python train.py --d_expert=320 --d_shared_expert=0 --activation="swiglu" --moe_layers=[2, 4, 6] --normalize_top_k=false --balance_bias=false --init_std_router=0.0319 --vocab_size=19498 --beta2=0.98 --batch_tokens=[32768, 65536, 98304] --seq_len=256 --train_tokens=302400000 --dataset="wikipedia_en"
Below are experts of layer 4 (counted from 0) of a mixture-of-experts language model. Rows are named router (the router's row for the expert), gate (a neuron's input weights, with its number), up (a neuron's input weights, with its number), down (a neuron's output weights, with its number) and show model dimensions 0-255. Each number is 500 + 25 x the weight over its row's rms, rounded and kept within 0 to 999. Numbers have three digits each.
After each expert's rows: "comes after" lists some tokens at least twice as common just before its tokens as in all text. This comes from a sample of Wikipedia text that the model never trained on. Tokens count by the router's weight.

# expert 18
router:522505508479558503489521538463523494508507490467518485447483512501492539526532512457524520528529531510545491480472460503508490484471480499453518466498499452521511514470485508433523515495528506511547457472492554489495510535508513496494480477506504499515469511488486518492489498479482534500466512496527500527459485537491505469531499482491497444481493469445518490463505494474516525492515495511517482488504526521487463524534485475483500485470550471458505507497543472531473513499516522486476492536521476508516483488503502544507495456504522512527532514508487565457463456472498518509473497469544485501536498514483534541468501496500497525510525504474508546466447463468464512520464526475472493476474467520505471517490464522482516527512508543501534485539488513523479497538530452
gate3:490500499498497512508517507490507496460483529521493495500508493459494505502498505493515523511502494508518452488485583492484508520513474505517507490506506513529525506497524504524510491514484515494527498529484480512472572503505454520493453523500504533508502506489508521475494496555495505532513474511486549461524571525486513491478452473515479493526518498515469489484537520511515486523481493432459473493477533474489507492473482469531460478497514470470479540457505536510548492517481498512539488486504499473517478537452508486532470471499536432504522519485481514509570496485489495520532496500462493486518495477524529443560487481475526519510515540560468474528537512492516504508467511492504502476447447458526515507469519519480494449467504514488463532516492503499486507444502493
up3:508479530477551492512564489484534474502469496534507476471494534498494552520456510509525522545516477537534448494504521505498515462496483490474493496492454532550520530466560527511500504496489469496515479481434556508475542519537510463495473473500503521505488517513481511494488488525506525506466483488498519464477564488490536481497468461520532491525519527469471537482520520513532495506473501456487508481466532512470541511531507477492532462474488493479509526468494475483514504529495509493508484521458479452508483517476529493534451484486541491504543500486469528509554477518509485503528518508515490492502474509502490452534484488469527468484489495522482503522524515489467472502491552506477531492466460488498518507485486507490455484468537533497483523518470544517469491464493492
down3:541503464551471534507515507518467526490465501522492470457465478507484526509489513501535529472496558495497474442486518507455500527519526524501498517545476466519563490519502525498520489535478510510472511473555456492495529503506541518490420494550511494480502501485498497516494463496482502486513505528516510530492519469529455505530454474501497484471532488512491492470485504511544485470465481490533526465496484460493490509511501467500482498499481505480454483523498523516477530537501497508517513497489440512499504494441493531536497473439477472517470503513515498490505464471479500506522526509507444512455563495516518478520491522491492505493467489531451464520534505509529487505474475512492532498497527460523502494497497504469480467537503506509531452530491490498526452492455505
comes after: ".", "s", "es", "ing", "ed", "ers"

# expert 55
router:516501551475528509527509517505565527537501464482474482538471466472495519516465527508526531513499524549504503440469496484503493504486521461449499460493472480496510523467495484487470488512552491479526540491495513534452519445488484498547520485515502519482488503551478481547469515497461523496470538489517544534515485475503480501528496464502475453536519513511509497487502482479518481460482502541493498495517472485517501507474501517481515514450488488483506484504498534495507476493474504522464461516496468470482458462474512485479511520506498520531516502483512546446439489514519523479443515470469486492500536539508486505486527472512509537491490497510497511502446498527467497523526474510497504562484482527492485505473547486538529519534480534538487472523490527527501510496459509
gate3:493463500521517547502470467529454498470462461505523480512523490487507500523528526465491480475485519462478504537508464487512469515527556482509521476473503521492521561485509495477526531505497528496445526501526559498502502512526491540492503493559503478483487508499446491492551488544463492515502511509482506486511504468474465557470471510475544476512514494517511498465470486515498488493565520505506477475508513468500498508557544497516524464497490475493516455506495500495503511497466534485517474462474512498521437505490470522501493470541515532503525499538523508491543481512515543507556507514515513486525499513500491502511496486495488541515505483510493496514527490471521490513566508502514508518486484504523530526512572531493452464463500512493461537482509541524521527540533520
up3:512536479531525519485536516502491504477500480505536498478500461512529517501480487471519491491505520492461501490511485484464464471543499498530489494467507497489526495521514532477526482565520506526497532495552557486533521496498503519452521495505489479538503492521461522512502497514485494477528497477478531496513475449471484505518529502470504526491504526462474502477538513470539493446558497486484484491495530500518448475507526498530553472483519513474476495521482517461535522474492582494481502465449493504505469491512457529489529529523491491506509507546478493494487447558493523489531503494514467518509497481493493498497499556523479524434490507516518527551466510458546503502530514513483513502473506479542534554510502519534479481452513480469500529503506509502502534496515542
down3:481491488461487483496516475500579521507502463511454481512511498474524468518453525544530484509503485521523496483524507508487478486489509499492494504549552487506532516502478534489492533484519494513533517572480502497500494467488481499498512489492498550533535533529518466524483512511524503495492461495490546507500529490480465534506510485513481487447499507520495499538499477526518504513502484480483478543492459516511501516502512523522504527486455494461476542532479530490521484533486482471500492515534463490416505491582483489481498469466470482472478516499493491513464517539466476501513520518491496514512508544510504521458484504515480460532490490521488462530538500484553471470491503479528510470488484501470533475460511485555488526519463507514524570482454508493522497540485504
comes after: ".", "\n", "==", "===", "\n\n", "="

# expert 63
router:543486541520517491512530496471520482478464509502515492444492506466491539506533530508530508480465553508477503473512501479509548483500518466481486482519522522525476505520522512524497521489522504526487458466507537527469484506495488461484543488517487519498472469492497508526524479491505532482467543519509536501519504485507545516493516539493517462474564526484523462462539460501523445508494562527530512491506475560508480493502487495498457464520494492529517511515510504522458470471480516489524467488497470522510509484498488478506529518555531529494498514536508506452464569464478480466504473458491499480475508512525507510493520492513489515511477508449493506497505556529479469499464461506525549500507463457483476482542480518502472512516514519524551501522533506506509528540495504
gate4:522526495477496567502506464513477460523496477525492458511552522509507509496520518512523468449470494486492501516480506468505547495506473539473510513510484501487493436481480504498499518507498475487469448537470493515486524474515491485573498514501540489489498497502482543515506502524512490512487450499521505487423514526468486500457553496556470505531518483491532498514483477516474466555486512460476503461489503499494512486527529493475524518443499489485520499514502521511512509490494460507510488517483508504493500495480560495509501451435495450482483554503557536473516516535517478515470520487479546534478464481517536486516504495467486505550494486521502500455457522475515489481509549540515483516495504499516501475507495510473478498464453488480475501515481466514509468495513523
up4:529504483488522533536482508466509483502533520528496485546479476495479478513495516488489508523506490509496507509514476522498496465467490466510455515434426522466507524450498539500548476469487499513507510552532516512467500552485486508496497502543504445487535477521540478497487481517476495494482466467516490467480526498509530461516510501517517512448508499515489521489469511496512497499539516527540484437521503480470481531488550528491503490502487436514476475488487477459500514513481510504522459483522550506515533518495516520468479519513507539464475507521503538536500513489512546511497485572458528531502500455515523522489489481468491503491476525497457491492526480482501501514494509434496463531494522514492543519496507567522491454489487489522486510513468498483494501464542521
down4:536464518510516489513524471508478518472502479508471480462486474565478482470517536457427540452517534523507512498503531517511473532506490500464496462486530514495489525497499484419535458499521498487496533508495485515442539504525532545494486440490466530491495469486490504500508512541483489493507489516517495561490447556501489551476448543508508529504487520479462502497509522510521502470507486512497501476478525458460513493499463522494469486481533492541475549530477532513521502493476484506494509490441468507517496513512487506482486497514499539511503464524507527470537542496509521471507479478509512507532474525487495501447512524568495546462517500487514504508511521479504529493518503483542508517489519450484502484483502463503492515497492492499510523522494482503470517528535481
comes after: "|", ")", ".", "==", ";", "information"

# expert 65
router:487513547524496461521532462497527499485503521508543492480473508514474480530465474514481495496471522483475530507500531559486472496502486474511478504516535516475514505487494498494510519499479479524511496524500528484502505528505472501479501520505485493550507503518518544541499518520496495469473493470475591485523500475474472527458515499457524544475478496481500491508462483543526512483480504508504474545510503549460452526520525519481452520484488483528509524518520456523494524524443506540470524517501514514482524454506501449489527487503535500488544541496460502490525558523473493480499515450491521511490494527485488458506490504454538466485490494483507499491476466483504546542461511501469522542511506559497474517453511505459516497542489532521481547460517512505511478512508526
gate0:461509481494477508484509472500508517563506509491463477520501517502496427502503497489533484542486514475530505503540512511523507508487542488512519458499522488508500452469467537501481474516513496505481508500501438462526525443522447517523530483502500523518511486451495496469537528498494513518478506498536476515502481549531427507498507532471516497520482549504497501500517507517509502489534537502480476510477456514527507506478451451494497512552476496524462547485484498488502493495498499493522497486518434505485509544478518508484494456491518490485483467469471480491485478531475491479516507500513501512478548485520512553506514493534513477495486521486533509513542470541471508494489532483522482467506488472496486495459422490504451510498490533579466457469484519522504504492497491
up0:483507503548481518505496495460493468457509536511520500513515480483526517509467513477510518490460529454462544495499477494454465501504431509497468524527488500521498485514539499529469518482423523511513496458492481515508536522494506510516506467480507480522527521518496491510477484531457515560518492494468513511494494443499509486475497484528480498482488464526487492510507506523522523466448490489491491507501532491506491512495551524500475485484492510474526490495475495532520531561513474516486504476480501499509513518531507497512527524520516550505492529550529515518531557443489512577487472511471459482523511515524537502457513472494524494499491507508528517499539513492512523509502463458486516500498475524488531554514519515528530497463497480432573536522514492488494505475539505
down0:470521492526507534486481539464490501488453492493503509560545521489518506509518527449508508534485493461486521462462480464511502546439523478513515522514477453534504497501502516515531491536491457516496511507533462516534484512478487505512497498514445496493529518507479494490489499520520518527512482497493485510455472496513506479543463505504496499489480491538523505493528493473482448542526525492477521518513503491496491489514516482490482468481463487482495468523522529515481482493522476451469453461527487468530474488487506511501500522463503443490485501497508492504533535481439498507471530527507540507551533430523487519440523515547461522520484559499506559505493533530493522487544507498497479524496490499466501513532507510523463541485482470507532489536463485481501532499530468
comes after: "(", "in ", "–", ", ", "In ", "- "

# expert 49
router:523509496505514484525473481531482536487487565514516479516468476488527483463503484448456472553512479484469470469479541509451463486533506473522493475445497536483502545492464499474481507491509498488520514536516569489511523509496506490494505468566510457515470504511521488487479478481490464489532523514529481484504552522472477469477542487483479464487511524508458467503518495506475492516514483514506506491495494522481536522515510487524516473449461519516502449520539493461488477497505523532540506534467507468482535502510548509516469523504450514475497526552493472463470472456486464510459476508488520474506514479488479502498461471525516485515477533530489529503527492473502498499527473496494479553473444530511473497481487501519550492507498490519498498486480504480457465517495501
gate3:500512510496518537494472534500467522522476436509524520463488503498460528488553482540506512505524491481506525495485494503556504510448522548507490481530526458482486524521505470502498524504505520471500530508535500464514514493485512484545499553523475475491524524451507523514502485499515478492488472518438529450478510456461497524518485512510537463549493473488477490511536468520504473512532477508480466541481488488486510461558564454474478479498481474486527471472463496452542477471530522503481460466524533496525510496474479479493486517506485517542475508521512520478515514532526478468543468492482520524485492489479508489516489545485471467472480490482506510529476490520518486510480499565475496468495533445509517507449506518473500498500498492484502479493532459495500493507476518
up3:477471479464474462527477496542491575525503463462431512494482471505500483514508516492505541504518475488493567510493439485501529540476517488476489487511532478486515530480461510517473495524444465494514526509499489512478477495511555510502507484518480529540508465455551473444529497514535508476439537545490524518497469507507481525560468515489497531482484465505453490477505521502500535497498480540494500497471486503495525516478513527502524509480514503502510471503436506513503487521500496459436524453534440573496509491509474533537497529519524518483503546497502474497472545489488519489492494528516532460519491497459500482508487522495472536495482542509513507550500525505518507497488500508530493497503500497501487484521479530480523516490496494502511494496509506483490527500500511
down3:517493521524479498489498501493500485470459467505547483500472540518495504502495487511482506481470528527515461500505426515487528503486499491512493504517519492511445553484528495506436459503507506492507476537537537541475510486487533478480500486486510547500486510509522510457493505482509503477430527529523506498527484521519458521521500489519498476476470531509514514492498467483501486485505488500510468532470479482485517561526539540508495484503489473489445480497456531500529444556513565481455540480519492520458465490485487511476537509519497484489505516477483473468512523503480520530516496505517429502505486505486503478526431541492459504495509485514489507496507422503504487514577521503528449492488505512463531481522490481499491535499477501503519485484512505530500513472482488
comes after: ") ", " ", "\" ", "1 ", "} ", "6 "

# expert 62
router:496497475506508490490495503471528533505468519535498519499539475514501497465495557558505495529523473479476519486510537498499533503454446478466476520501533505501506481527456507480481492526477490509525494499444506466474517493524513489465517526513457499501439518496471534497451473512526454482515495556491469507485515486527488526464487460503568536487563498492515536508527505562521487483483479487490494471466529522484506528501451468510491514507479516520488485476503498506481525475512506511509524507507540500507515552511502454466520468493507474526503522485507508526519458488493520477538538537534481530469509452537472520522542480484467474461499500530476498483498548498484457522527520514503535470499473477484464544486481505498474492521499543490481520521476467526485483505501529
gate3:449504498485544472509479501512485509554489484470483480485473520518513520481573500487452557503457510499525440544497496482490513483484503516493493473476459513485528539478502516549523537466539435490503458465488514532489458500519477484511526492474530501494495538517512496523465524518540523519504516517486483467501505503481492478522493508454491463495475508464506547506529500516487460526510513522489533516484520487478518472504525494498495459547504493459475507498499496536476447534458540523477512501460476473488470515483550523484493501513514515492465463467472547456487490482503482530495514468492485540507534484508508472499467549474486460468514521533501520528509502497483479497481486508427486489542487508519535527530495476503500462492507491505490517536495538491517506493499468
up3:472506485491503514469508463499500485529518490489482503483496490490480539498587515437502543474457484498476492472489496442529498504490504526479518519478481503488492501506457536504514504474482496545470491471494463527556484481487469490531567504489503562524515558515483526503501504508518499500543498505498481478519495502490488542465473514503532506489524513494485550481519475481458450521518509533510519498522529489458529494470521515521509488496474502469468499524463494532495512497466544523483479467512482491484502525489538498516515468514526485508449489510497496474469506456513489519507467495510492499484492480541490481462505548484489517472502527505502495494510457488519496496481488497478493510570462482479539517504482462535518524470543499520517508535510536526503503423428469
down3:508466460480527499487564462517487532514507515488492538458498458481480512468519503509509513508502534491544484495495545477474475497507464546505502509487497553512490488491498503473528518506502518528474526518469486469509527536540474443505497540509471540467496517490505531526494494503524503461520505514536496488486533508508455538502539473533480525482471501488490509524495488480510497490498451546521481491528521505509481521481524466520475552498455494531499471531479482517522481512512486537498519529482482534538500541537513486487551564494501509504474474529457485509472467464520491469454485479474482508475495481525488487487504495484521467468523518518507517466529516476518461488481482503482476478469511433473477514523463507478489528500546526504482470551534437453503494482500516
comes after: "| ", "was ", "is ", "are ", "were ", "did "